Weights of a small mixture-of-experts language model, trained from scratch on English Wikipedia: 5585 steps.
Below are experts of layer 7 (counted from 0) of a mixture-of-experts language model. Rows are named router (the router's row for the expert), up (a neuron's input weights, with its number), down (a neuron's output weights, with its number) and show model dimensions 0-127. Each number is 128 + 24 x the weight over its row's rms, rounded and kept within 0 to 255.
After each expert's rows: "gets" lists some tokens that make up at least twice as much of what it gets as of all text; "comes before" lists some tokens at least twice as common just after its tokens as in all text. This comes from a sample of Wikipedia text that the model never trained on. Tokens count by the router's weight.

# expert 33
router [ 82 118 103 126 103 125 131 114 125 149 117 140 155  93 142 128 109 119 160 121 144 134 124 168 122 115 151 105 144  94 152 154  86 155  93 119 145  89 123 178 129 101 152 148 110 133 162 143  75 101  95 138 133 124 173 125 129 146 121 146 167 120  79 162  84 140 142 114 124 123 129 112 140 107 147  83  88 147 138 164 160 116 118 134 138 152 138 127 130 138 174 125  83 161 114 119 124 125 138 113  97 144 126 114  82 137  87 110 106 116 115 143 135 187 105 143 145 145 124  80 143 143 142 103 130 170  99  94]
up0 [129 127 140  98 137 144  97 185 104 139 170 116 140 143 143 113 129 117 176 174 126 132 106 163 118 135 108 139 139  83 131  96 137 121 110 126 108 163 168 118 104 131 155  78  84 172 121 129 111 119 137  92 105 162 147 109 122 150 137 139 108 154 149 116 133 123 129 119 158 130 145  61 106 109  95 148 110 120 101  80 149 132 100 103 156 135 175 149 119 148 137 132 147 183 117 157  80 115 146 108 129 124 136 103 137 137 122 121  97 115 112 129 149 119 139 163 165 155  87 118 127  81 132 115 144 148 137 148]
down0 [131 118  57 151 145 137 142 141 127 120 137 121 168 127 130 116 133 111 163  74  98 124 135 177 162 103 133 121 129 136  77 123 132 149 139 126 175 112 166 110 122 114 131 148 111 128 102 141 127 126 136 119 115 125 139 108 146 115 125 120 153 113 127  97 112 198  88 207 144  82 135 141 145 115 133  58 132 133 113 161  92 110 173 125 139 143 123  97 127 103 171 117 114 145 110 130 132 164 130 143 132 113  89 129 128 165 123  99 138  93 134 120 142  96 120 118 155 112 109 151 154 140 122 142 130 129 123  92]
gets: " and", " to", " on", " for", " as", " with"
comes before: " the", " a", " his", " be", " its", " their"

# expert 21
router [111 126 115 126 106 119 117 118 115 108 103 118 119 113 164 127 114 117 128 148 160 134 114 141  77 140 136 127 177 122 120 112 130 154 110 108 154 105 110 173 139 149 186  79 142 127 119 129 126 101 140 138 158 149 155 151 146 130 102  41 131  85  84  99 134 108 176 197 139 134 113 133 103 118 148  72 122 150 106 156 149 122 124 159 108 128 140 116  84 142 122 129 131 113 125 133 168 138 155 158 123 167 137  86 122 130 123 127 137 145 116 113 108 177 137 115 135 104 151 116 124 169 112 124 142 123  98 114]
up1 [ 98 125 120 117 131 149 108 120 169 116 157 155 163 185 134 136 118 136 120 162 124 158 134 111 134 110 161 151 113 110 125 164 140  84 111 121 120 132 159 149 127 178 112 102  70 129 124 156 105  97 145 141  98 148 118  95 134 164  73 130 126 118 103 154  88 102 101 102 154 130 154 122  88 121 100 134  97 127 111 175 164 139 147 122 117 121 150 110 131  82  94 147  84 174 136 114 124  95 121 144 119 135  96 128 148  85 150 117 125 106 139 144 135 151  93 160 171 109 133 134 144 131 142 140 157 142 152 148]
down1 [ 96 136 102 132 108 152 142 136 108  99  97 138 116 117 149 140 126 129  90 103  99  97 115 125 127 139 145 120 102 151  97 104 130 100 201  94 152  96 103 146  79 143 114 145 147 104 140 127 172 125 125 141 132 149 132 138 100 142 153  65 123 137 106 106 140 166 146 126 126 116 129  79 133 118 117  92  78  86  95 127 111  73 137 127 137 111 122 134 138 109 137 165  98 111 127 135 144 164 134 153 126 105 106 119 141  99 132 168 136 145 110 110 132 156 130  98  93  87 126 122 109 164 172 105 114 109 113  82]
gets: " |", ";", " (", ")", "\"", " –"
comes before: " ", "\n", " 0", " 1", " 2", " 3"

# expert 54
router [110 140 137 132 127 101 116 134  95 123 118 154 130 130 126 132 123 110 119 136 123 123  77 158  86 160 126 112 170 110 108 157 102 156 133 121 160 119 115 159 168 123 201 106  76 154  84 150 119 124 146 125 175 102 151 158 114 137 101 125 144 136 108 130 137  88 141 133 142 163 130 114 139 118  91 112 118 128 142 139 141 148  99 156 147 126 151 106  95 138 145 141 100 105 132  79 107 141 186 140 133 156 126 112 137 142 118 116 157 146 121 133 124 124 116 115 112  84 209 121 113 147 148 105 123 129  67 109]
up0 [161 132 118 176  84 120  93 161  99 104 179 130 141 152 133 123 128 149 116 153 148 145  52 130  70 105  83 100 116 116 141 133 145 137  78 137 148 133  95 159 129 167 125 158 143 135 130 144 117 137 137 159 171 131 107 116  81  76 145  96 108 130  90  83 107 115 102 133 137  86 160 113 137 127 115  88 123 116 139 111 114 130 135 160  93 149  92 140 120 116 145 148 157 107 133 112 131 104 143 139 132 132 110 122 123 131 120 128 135 130  81 138 139  90 124 105 126  91 139 110  96 135 156 122 104 121 127 116]
down0 [116  54 153 114 168 124 114 148 142 171  94 103 135 126 120 110 109  98 121 158 150 129 129 111 143 134 136 120 117 175 115 117 126 110 141 125 142 131 120 120 106 135 127 128 153 185 111 130 105 119 124 185 129 122 100 118 125 193  81 129 119 105 119 103 145 147 116 145 152 182  95 166 141 114 156 174 150 135 135 139  86 114 130 166 159 126 128  97 133 182 134 120 105 130 115 144 163 107 155 112 167 149 112 139 133  96 111 140 112 120 144 129 116 128 174 133 141 129 136 140 140 154 135  59 107 144 141 145]
gets: " |", ";", "'s", " University", " State", " National"
comes before: " |", " ", ")", " 0", ";", " 1"

# expert 50
router [109 111 144 118  97  96 103 171 104 141 152 156 128 110  90 108 106 127 115 141 135 118 113 174  88 116 120  95 173 138 127 139  97 162 120  96 122 119  99 141 124  91 180 104 135 146 116 163 103 120 173 128 160 106 188 126 106 131 116 116 153 119 112 134 120  82 134 159 203 130 134 137 115 117 125 126 132 125 132 122 137 150 107 154 141 133 146 102  81 113 149 141 120 105 145 112 137 151 149 155 134 164 121  82 126 145  87 106 139 143 148 107 132 129 156 137 140  89 181 110 124 146 152 107 132 173 102 133]
up1 [155  72 124 101  66 115  64 109 130 118 164 135 143 141 119 101 102 111 169 143 103 127 153 119 100  92 126 147 127 184 121 105 147 143 142 142 150 141  92 178 112 136 121  92 120 125 100 144 124 116 115 123 129 120 138 134 102 131 138 149  93 167 141 145 121 126  97 123 158 133 109 101 153  98 119  96 104 120 152 106 130 132 151 173 153 133 153 151 112 166 147  90  90 132 123 167 123 111 164 112 126 128  92 134 200 151 116 120 156 137 119  98 100 136 138 153 124  87 148 137 135 117 149 128 139 103 115 135]
down1 [114  77 132 136 103 141 121 142 139 140  85 106 133 158 152 176 114 149 189 129 106 139 145 103 133 101 132 144 135 157 134 144 111  86 187 105 154 135 122 137 168 107 123 157 187 120 167 157  91 156 123 105  85 130 125 132 128 158 133 143 141 115  94 142 113 121 100 133 151 127  82 108 104 115 123 173 118 143 130 167 146 118 106 125 106  84 108 105 107 151 153 155  99 128 105 134 113 142 122 101 129 138  83 132 115 165 152 135 128 119 139 161 120  99 102 131 117 168 116 173 123 171 137 141 156 146 137 126]
gets: " ", "1", "N", "H", " 0", "C"
comes before: " |", ")", ";", " 0", "}", "1"

# expert 23
router [101 122 124 117 136 121  79 118 119 169 116 142 176 128 113 137 119 130 103 142 157 147 137 164 106 193 153  91 119 154 117 176 104 107 100  97  95 111 102 100 119 118 176 138 135 158 134 109  97 161 130 145 155 120 124 137 130 140 148 139 128 135 124 144 144 119 137 132 157 136  74 102 127 145 115 102 101 108 120 130 137 116 123 137 102 142 152 112 126 177  91 127  76 129 135 146 148 142 132 148 104 127 106 105  96 139 123 144 142 162 125  84 138 135 204  78 158  87 152 128 121 133 147 129 126 128 104  81]
up1 [133 186 118 106 101 133 146 109 138 126 161 151 113 160 139 149 117 144 102 131 130 138 153 185 102 152 154 117 139 155 127 144 151  88 125 122 111  79 101 109 108 136 126 129 112 126 140 112 107 155 126 160 117 128 118 145 140 138 115 136 141 108 107 192 129 106  65 130 132 116 107 120 175  94 150 105 114  93 149 105 124 127 112 166 140 131 146 134 158 176 132 125 117 153 121 114 139 174 129 110 115 116 106 132  90 171 165 144 147 140 118  94 138 137 176 115 109 140  75 104 155 132  94 103 184 136 145 124]
down1 [151 146 101 112 132  94 115 107 153 130 109 108 128 134  95 139 144 160 134 124 118 110 144 124 137 159 106  92 125 152 167 115 123 131 132 104 139 146 137 118 100 146 142 120 146 181  68 139 133 144  83 129 160 146 118 123 160 128 135 159 118 172 115 109 130 141  98 160 161 143  95 113 106  85 126 124 108 118 150 169 117 140 165 108 131 116 122 107 124 150 109 137 104 166 187 203 122 159 127 170 106 145 131 110 138 105 115 143 117 103 116 179 149 133 145 124 178 125 162 150 117 117 139 166 125 108  81 112]
gets: " he", " it", " It", " He", " that", " they"
comes before: " was", " of", " is", ",", ".", " were"

# expert 60
router [114 117 145 132 102 124 112 100 131 119 148 114 126 153 108 125 105  96 145 148 134 168  96 168  98 150 144 122 163  96  78 141 125 157 122 112 131 144 105 112 128 121 123 119 128 163 154 142 106 132 115 152 146 101 165 137 111 149 123 104 151 138 127  99  94  58 124 127 180 153 146 124  99 129 132 126 137 164 115 133 121 138 101 149 147 153 164 131 105 138 115 129 137  92 124 137  94 145 158 104 190 131  86 103 120 134 133 117 131 126 161 153 124 152 124 113 140  69 142  83 101 167 150 122 124 191 115  77]
up1 [133 137 104 148 134 131 119 110 104 110 165  84  82 126 112 115  91 123 125 158  97 135 114 112 133 150  93 115 115 113  76 120 135 146 118 107 128 117 119 137 161 112 151 132 150 153 100 116 111 146  92 152 116  57 132  93 103 138 147 120 117  91 107  91 129 116 166 139 127 185 184 114 112  82 130 148 164 159 139 127 123 149  80 129 111 131  89 116 108 146 135 120 124  73 126  98 136 129 123  96 124  75  88 134 131 116 123 108 107 116 149 166 105 115 124  95 127  94 150 117  93 116 132 115 133 121 155 100]
down1 [131 109 147 138  91 211 134 148 118 162 103  59 118 150 111 131 137  75 150  71 136 128 106 139 122 129 139 136 142 114  91 116 131 128 134 103 148 155 120 105 161 131 136 139 111 165 147 119 106 117 117 112  99 131 166 132  74 205 140 108 167 136 103  96 149 133 115 117  96 130 105 142 127 133 108 141 160 129 130 118 102 121 122  85 104 139 109 142 138 117 160  98 151 146 141 146 142 150 131  73 159 109 112 128 155 139 173 120 155 139 100 157 145 130 144 128 144 111 109 128 119 120 142 119 117 165 132 125]
gets: " ", "1", " 1", "2", " 2", "3"
comes before: " |", ".", ")", "–", "}", ";"

# expert 47
router [111 131 148 120 140  92 112 136  95 144 101 124 134 110  98 120 113 113 113 128 149 138 122 139 100 151 142 119 205 141  99 154 141 118 133 102 154 111  80 121 120 123 123 106  82 154 108 155 109 168 128 159 127 122 142 120 148 131 145  74 154 145 121 144 153  74 134 136 173 128 131 139  92 121 168 121 121 152 114 153 127 136  74 132  91 138 123 119  96 149  86 138 129 141 105 124 107 131 165 156 129 140 120 119 129 125 128 117 162 127 103 188  80 143 170 137 145 133 145  68 120 147 138 120  94 178 117 116]
up1 [144 136 119 134 125 115 114 141 107 129 119 140 132 174 124  57 141  90 124 129  96 119 125 159  70 141 132 121  92 147 177 113 165  97 118 132 168 164 120 117 109 114 148 112  85 149 103  94 110 152 116 175 126 163 137 151 174 141 118 146 173 113  63 104 127 107 131 141 153 111 109 104  82 137 151 127 116 110 125 118 127 137 183 142 141 125 124 133 115  97 139 111 131 179  99 123  81 147 155 129 134 138 109 156 145 148 121 143 107 104 115 148 152 131 132 134 107 111  86 125 108 114 157 127 170 136 122 125]
down1 [136  78 134 137 117 126  94 129 108 189 132 139 109 129 127 123 116  56 100 129 146 128 104 129 126 135  99 148 165 124  91 134 115 136 140 121 110 112 123 111 137 118 146 106 114 132 146  79  91 112 156 127 136 109 110  83 114 186 132  83 134 115 176 137 119 136 116 112 144  85 101 153 142 121 143  97 105 147 140  86 140 102 136 191 169 172 140 123 161 132 147 133 152 111 128 102 144 145 139 120 178 155 142 143 127 137  68 148 118  98 141 103 108 160 130  92 124 154 122 126 139 129 113 130 107 115 111 116]
gets: " 0", "5", "2", "4", "3", "6"
comes before: " |", ".", "–", "%", ")", ";"

# expert 35
router [125  77 117 125 130 131 106  97 110 155  98 115 109 123 157 138 121  88 159 122 149 112  68 108 102 138 158 112 129 120 138 157  99 127 118 111 137 155 124 123 148 153 131 126  87 139 111 149 128 118 144 161 169 125 137 124 119 139  92 152 162 109 122  82 133 109 123 131 165 147 115 122  76 159 160 114 115 159 100 111 119  89  97 112 159 149 101 147  95 125 117 114 119  98 149 110 127 179 126 142 149 135 103 128  99 141 131 145 163 181 136 145 150 158 130 174 166 100 174 129 136 118 125 127 180 133  75 131]
up0 [139  84 110 134 117 138  95 113  97 139 126 127 105 151 151 126 119 117 124 124 150 126 147 116 151 124 145  99  99  78 173 144 117 170 102 159 122 164 145 166 145 131 135 160 111 124 163 163 131 150 111 163 150 141 136 158 131 130  95 158 129 142  75 111 112 105 100 143 128 160 157  96 120 130 177 110 111 138 109 160 100  80 106 110 110 107 131 143 122  71  95 136 124 134 159 115  89 145 131 161 113 138 117 132 103 131 150 175 158 144 139 160 135 160 122 174 146 105 150 154 151 107 138 135 172 149  94 110]
down0 [156 167 102 122 123  97 136 152 133 150 165 155 135 115 127 138 119 151 105 161 119 109 145 154 124 124 140 136 161 130  97 122 121 106 146 101 102  86 125 123 150 156 155 105 147 113 133 113 115 119 128  73  94 122 164 121 131 165 133 119  85 103 124 138 126 145 106 141 107 119 122 142 137 148  90 138 130 132 118 134 189 159 173 173 109 154 158 104 181 128 116 141 132 157 106 102 118  96 134 135 179 125 110 108 148 127 124  63 103 100 127 116 135 126 154  87 121 179 134 123  93 139 131 108  64 119 127 155]
gets: "s", "ers", "es", "as", "ors", "os"
comes before: ",", " of", ".", " and", " in", " were"

# expert 45
router [ 92 135 130 116 127 115  97 137 123 112 127 127 141 139  91 125 104 118 132 114 161  84  84 156 120 135 132 135 144 121 112 138 130 151 110  99 108 107  88 139 124  85 158 141 108 187 117 152  89 187 198 131 154 127 169 179 172 149 102 120 139 117  78  98 145  95 136 146 157 136 141 135 124 123 148  98 115 127 123 152 127 143 131 138 152 128 123  84  98 119 157 150 110 139 147 131 105 146 126 115 117 132 144 108 131 113  97  87 151 126 100 151  99 140 176 123 128 161 156  96 108 164 152  97 145 157 112 136]
up1 [117 127  98 101 102 156 117 112  93 120 135 161 104 128 147 111 126 147 133 132 149  98 112 165 148 163 162 106 124 185 168 157 131 138 160 112 109 120 145 161 134 110 124 143 116 145 160 127 111 122 113 142 141 114 116 117  93 122 161 106 131  85 144 103 203 106 114 137 100 142 152 151  84 119 124 119 141 131 146 147 117 142 126 117 166 159 149  99 113 168 177 132 146 133 126 102 111 100 163  82  96 127 171 159 130 116  91  82 121 120 108 168 100 118 146 123 134 120 172 161 102 125 159 123 118 148 122 106]
down1 [133 156 168 164 127 110  96 123 138 102 100 108 142 110 156 131 113 121 123 136  99 168 134 110 158 135  76 151 145 130 125 143 110 124 156 124 104  89 103  93 112  90 181 128 154 125 134 148 106 120 131 129 129 110 163 109 125 125 163 140 148 145 113 138 155 135 109 144 128  85 128 112 107 125 127 104 186 130 140 139 114 169  77 120 126 134 122 177 141 113 112 121  79 125 115  89 160 180  85 136 116  96 109 136 138 119 174 125 166 146 123 165 136 157 155 128 136  90 118 129 126 174 144 166 106 139 141 164]
gets: "%", " (", "°", "N", "″", ")"
comes before: " |", ".", ")", "N", "°", "″"

# expert 28
router [127 133 110 127 122 123 109 129 117 126 117 158 165 103 114 127 134 126 122 161 150 115 128 165  68 115 139 142 208 135 131 129 123 141 109  81 143 124 112 148 134 122 174 125 120 147 123 141  78 114 145 121 138 101 141 191 130 159  67 125 134 137 121 101 144 103 149  91 141 128 134 117 134 121 123 105 144 158 124 144 125 138  77 128 159 112 148  86  94 132 112 106 131  85 115  95 100 148 180 115 134 143  97 105 113 123 142  98 169 194 121 145 106 124 153 128 137 121 169  85 153 138 131 126 110 132 118 137]
up1 [149 135 130  90 117 117 110 122 103 147 133 166 153 119 156  92 151 138 124 144 145 128 128 165  92  99 156 121 100 135 143 147 135 140 106 127 132 123 185 108  82 126 128  90 130 125 114 148 122 125 116 111 161 141 172 164 161 160 114 141  82 114 108 119 158  66 111 152 152 122 131 161 106 123 122 165 152 113 110  91 138 117 100 102 167 145 116 134 114 186 112 101 113 133  94 110 144 132 119 146 124 135 111 172  89  86 142 141 134 150 151 147 150 121 122 159 115 166 132 105  70 164 138 131  84 120 130 115]
down1 [150 157 135 155 134 110 108 128 174 131 146 103 146 150 130 144 146 121 126 143  78 111 162 142 136 148 115 157 120 128 148 124 151  97 182 174 128 134 131 112  96 173 102 124 131 107 150 115  70 132 115 120 138 140 112  89 154 124 105 169 132 135 134 161 115 147  74  93  82 119 147 106 151 118 112  82 146 145 108 111 147 116 125 137 167 123 118  71 118 162 119 135 151 156 110 145 127 111 154 118  97 102 110 158 112 112 142 140  86 112 154 136 161  89 183 159 128 107 145 126 127 141 110 140 158 127 104 160]
gets: " |", " ", "\n", " 0", ";", " —"
comes before: " |", "\n", "|", " ", " 0", "–"

# expert 51
router [105 112 129  90 139 107 115 100  83 164 125 143 140  67 124  85 137 139 185 114 144 159 139 117 101 121 164 120 146  79 152 169 115 141 101  94 117 113  96 160 165 154 147 134 126 124  71 126 161 155 147 169 116  97 145 145 168 142 111 109 139 138 129 104 115 141 128 108 157 151 113 116 139 107 124  61 126 158 114 126 120 159 131 143 116 121 157 103 115 122 151  93 138 115 135 103 167 118 124 112 159 149 119 125  93 178 104 112 143 139 123 105 143 133 139  89 116 140 155 118 120 135 156 111 110 125 105  97]
up0 [157 149  99 121 114 110 129 121 146 108  79 147  95 129 176  81 124 167 119 124 145 159 134 105 135 115 106  99 148 102 154 130 146 132 142 141 137 152 120 102 134  86 139 126 101 103 140  96 107  85 145 159 123 129  92 125 173 148 123 143  95 125 126 135 142 124  96 103 148  87 149 110 141 123 114 152  99 141 120 129 110 135 132 154 102 102 147 124 100 160 103 103 120 127  99 167 117 161 128 128 121 168  53  81 161 120 132 124  96 138 110 142 146 102 139 130 108 135 171 141 104 156 132 113 200 124 154 121]
down0 [117 116 148 152 117 163 152  67 133 146 139 101 102 101 121 177 121 132 160 144 170 112 112 132 142 150 144 135 153 108 128 119  76 108 146 132  93 131 158  98 111 127 142 118 120 121 144 106 125 153 113 170 165 133 116 116 142 144 110 107 145 127 119 155 164  75 197 134 156 112 109 130 146  84 119 134 125  86 100 102 117 137 148 116 114 160 114  91 135 133 128 117 122 150 161 157 177 146  95 141 129 161 168 110 156 100 148  98 145 143 156 131 160 153 125 134 135 162 106 129 125 129 168 137 117 157 174 145]
gets: ".", "'s", " the", " his", "\"", " \""
comes before: "\n", " The", " In", " He", " It", " first"

# expert 16
router [ 91 114 129  60  85 131  85 138 128 113 105 117 127 160 155  88 113 118 176 152 115 113 125 155 121 123 146  84 136 140 102 148  90 131 133 125 129  90 132 115 134 137 123 137 124 148 149 149 112 121 144 147 131 125 122 173  80 120  96 140 167  84 122 154 101 125 160 171 148 147 144 100  98 135 131 117 106 115 100 167 129 126 139 134 134 126 142  67  72 150 131 107 120 128 132  93 140 134 197  95 155 145 145  98 135 137 126 110 132 120 135 137 130 116 121  95 191 142 119 134 125 128 109 106 122 164 150 134]
up25 [152 144 161 105 105 181  96 108 141 120 127 128 116 140 109 151 119 174 129 137 120  98 154 143 126 139 164 120  66 140 105 128  94 108  95 134 144 120 113 164 100 178 158 124 116 160 147 110  63 180 137 136 123  89 130  88 108 170 114  87 105 154 139 118 124 126 114 144 154 140 151 120 133  99 145  84 148 103 109 126 148 111 169 128 108 100  88 120 116 125 112 128 135 137 122  86 159 169 161 104 109 136 121 119 148 113 118 109 132 148 140 100 106 152 154 121 114 167 160 115 136 146 151 122 111 149 160 137]
down25 [150 129 167 101 143 117 124 128 127 127 130 112 140 132 112 122  92 124 146 170 126 109 146 133 150 133 130 146 115 109 118 136 108 147 145 168 150 111  67  75  88 124  90 154 103 106 150  97 100  95 166 160 147 127 178  96 156 120 128  78 130 117 144 162 125 116 150 119 170 158 121 124 111 107 117  45 165 118  91 126 148  85 138 116 131 166  88 151 123 161 120 113 136 114 133 137 160 139 114 116 109 150 117 125 138 103 114 128  99 134 135 119 115 127 104 139 109 141 102  97 126 165 126 138 147 131 181 100]
gets: "\n", "==", ".", " ==", "|", "==="
comes before: "\n", "-", "|", "==", "The", "==="

# expert 58
router [ 56  96 151 124 106 118  89  89 114 141 123 161 157 130 111 135 115 114 129 137 143 181  69 157 107 142 148  84 160 111  93 149 132 129 109 104 121 145 114 128 127 149 110 113 134 143 147 149 158 143 121 110 139 110 151 137 117 151  92 126 124 132 109 117 101  82 134 111 185 142 113 127  97 147 169 118 133 152 114 138 151 109 125 180 101 132 165 124 124 155 119 111 116 103 131 133 137 136 186 135 160 136  81 113 116 140 124 128 128 150 125 143 140 146 132 108  98  66 152 113 114 157 131 123 116 179 101 102]
up1 [ 87 143 168 119 163 139  77 118 100 132 117 145 151 140 163 183 117  59 106 125  81 165 105 139 139 116 144 113 119 161 119 131 128 117  65 139 151 150  90 149 152 105  78 109 105 149 159 150 139 129 113 108 134 125 137  92 126 141 119 119 102  94 138 148 110 109 138 149 151 117 143 132 127 108 152  92 121 105 121 137  93 143 131 118 144 129 111 128 141 154  96 161 129 113 114 125 125  88 156 141 134 138 113 175 127 160  78 121  86 145 114 106 172 134 126 133 120 136 124 146 116 135 147 104  94 170 147 160]
down1 [ 99 184  97  84 138 134 158 135 126 141 149  93 104 124 120 125  96 156 119 151  88 112  78  99 126  84 139 103 178 118 132 140 111 126  88 129  81 116 155 125 171 142 130 100 107 148 107 176 124  88 108 116 113 123 111 125 125 133 135  88 151  85 153 133 158 125  90 129  98 153 144 154 154 153 117 121  88 116  89 115 135 123 119 120 138  92  98 134 146 136  99 119 133 127 114 107 154 139 100  98 120 139 159 114 151 137 121  85 125 114 111 134 131  98 153 108 129 140  85  71 111 145 130 169 150 123 144 129]
gets: " ", "\"", ")", " Party", " 2", " 3"
comes before: " |", " (", "\"", " –", " hold", " votes"

# expert 10
router [135 115 155 111  84  94 131 130 109 110 148 110 200 139 131 154  99 124 158 126 130 109  99 158 110 157 147 121 153 120  99 148 121 146 126 134 137  51 111 164 136 167 124 146 103 141 124 163 135 108 151 112 139 122 193 123 124 121  92  87 122 121 109 129 157 116 130 119 140 106 133 134 104 201 131 118 124 168 100 173 130 114 116 146  84 179 138 114 137 118 150 134 132 123 125 135 122 159 129  87 145 143 106 123  86 143 101  76 124 139 141 112 117 158 163 127 157 116 118 129 112 121 119 116 127 144  95 108]
up0 [141 110 163 116 140 148 130 157 127 117 107 188 167 138 110 136 134 135 119 203 142  99 145 124 153 104  91 130  95  98 127 172 159 129 141 121  99 155  93  81 106 107 146 182 117 105 121 141 146 134 125 156 120 170 171 150 110 104 128 125 127 113 170 103 117 112  92 124 136 157 130 120 157 159  91 108 124 127 156 136 145 144 105 161 140 115 143 107  96 111 137  99 147 102 102 124 127 121 104 116  71 151 126 101 115 100 117 129  92 107 134 105 140 149 176 130 127 150 106 137 130 120 139  90 124 153 153 159]
down0 [133  77 139 117  62  98 132 146 113 174 131  64 133 153 179 105 136 142 113  91 103 125 185 117 172 116 100 129 125 161 147 125 128 126 162 113 134  96 144 145 161 138 141 123 124 109 113 121 124 116 150 138 104  94  79 130 136 135  51 139 106 148 121  91 147 131 109 140 101 151 137 180 117 142 109 136 156 140 138 132 115 146 142 139 116 123 122 131 112 166 135 188 141 152 152  98 145 120 133 100 119 127 108 154 107 120 108  98 107 146 123 147 102 109  97 114 171 122 142 157 131 114 133 142 142 131 138 119]
gets: " of", " in", " from", " at", " to", " the"
comes before: " the", " a", " his", " an", " this", " their"

# expert 20
router [108 120 123 135  43 132 114 159 128 118 123 123 140 119 131 117 109 129 126 138 137 152 132 149  99 118 149  91 142 119 111 133 130 148 138  93 149  96 126  85 155 145 129 160 120 189 144 124 114 117 175 106 136 129 140 136 110 144 121 132 176  39 119 112 142  98 143 171 156 139 147 114 104 169 126  97 117 125 122 120 162 109 132 123  92 136 130  96  75 116 105 123 130 110 143  64 168 139 167 101 170 165 135 121 125 136 118 106 150 133 129 134 130 142 137  89 141 135 146 110 142 152 137 112  94 110 134 120]
up1 [156 127 154 122  88 150  92 124 153  94 145 116 116 162 146 146 154 135 127 110 117 110 116 148 109  93 128  70 143 107 126 127 122 177 102 186 107  86 127 113 131 122 129 150 101  99 108 143  90 147 108  92 161 131 148 132 137 152  98 101 110  88 145 121 100 118  98 127 122 152 122 110 112 149 122 149 134 145 132 134 152 119 159 109 169 134 129 105 105 126  81 134 110 132 191 130 166 178 126 145 127 125 102  97 165 154 109 152 126 113 104 126 141 147 155 129 187 123 126  93 137 152 121 128 171 133  92 104]
down1 [149 106 136 107 162  97 111  80 135 120  70 135 128 135 112 120 104  92 122 170  84 120 105 125 126 108 107 102 131 127 123 134 120 137 107 163 121  94 103 107 130 119 105 124 128 103 150 151 118 144 119 140 147 118 137 139 130 107  95 131 126 112 153 127 160 147 110 165 123 189 121 164 176  91 137 139 141 106 137 165 118 129 143  91 131 147 146 127 119 146 115 125 192 113 114 129 142 169 109 125 115 165  57 112 159 159 135 177 101 130 138 156 120 142 152 138 165 167 127 102 146  82 108 129 165 135 106 127]
gets: "\n", "\n ", "==", "===", " ==", " ==="
comes before: "|", "-", "\n", "==", "The", "==="

# expert 17
router [118 144  92 127  61 112  96 117 105 130 106  88 127 118 131  99 133 127 128 140 154 150  83 159  72 116 134 153 188 117 114 112 124 156 119 122 136 110 124 173 146 137 160  82 127 131 118 110 114 120 132 149 140 142 149 120 150 132  79  65 127 118  92  98 134 105 172 152 132 137 123 133 140 144 123  77 110 147 107 144 157 139 115 164 135 148 147 101  96 148 115 130  95 126 119 117 127 131 148 164 135 155 125 106 119 126 125 131 142 153 129 107 101 156 146 138 156  99 164  95 129 189 122 122 102 122  73 128]
up1 [144 157 164 134  97  88 131 129 121 110 109  93  86 111 135 145  81 155 139 117 115 144 138 121 169  99 117 114 134 149 140 148 147 100 128  91 154 108 125 143  84 157 190 155 109 109 107  95 115 137 140 125 125 166 116 153 154 152 116 116 154 137 172 132  77 140 150 140 155 155 138 114 110 148 105 106 157  82 145 120 145 122 113 103 120 147 137 130  87 139 176 125 129 122 119 151 141 170 162 123 138 154 107 124 154 110 139 122 164  94 145 126  71 143 138 138  88 140 116 165 105 110 128 126 168 137  97  92]
down1 [160 144  91 152 170 155 153 127 134 104 122 104 122 118 129 175 132 154 114 101  88 125 149 146 124 124 146 130 125  76 118 134 129 160  83 128  90 122 150 126 136 135  86 147 165 134 163 144 101 135 104 126 120 113 103 158 126 120 121 147 123 112 100 102 129 136 142 112  80 114 122 132  99  99 128 203 133 151 163  92 139 101 100 116 119 129 159 189  81 109 105 144 149 120 113 118 123 127 151 120 140 113 165 129 127  97 135 156 175 129 165 149  87 122 111 142 130 149 111 107 157 120 138 115 150 187 118 116]
gets: " |", ";", ")", " —;", " /", "\n "
comes before: " ", "\n", " 0", " 1", " 2", " 3"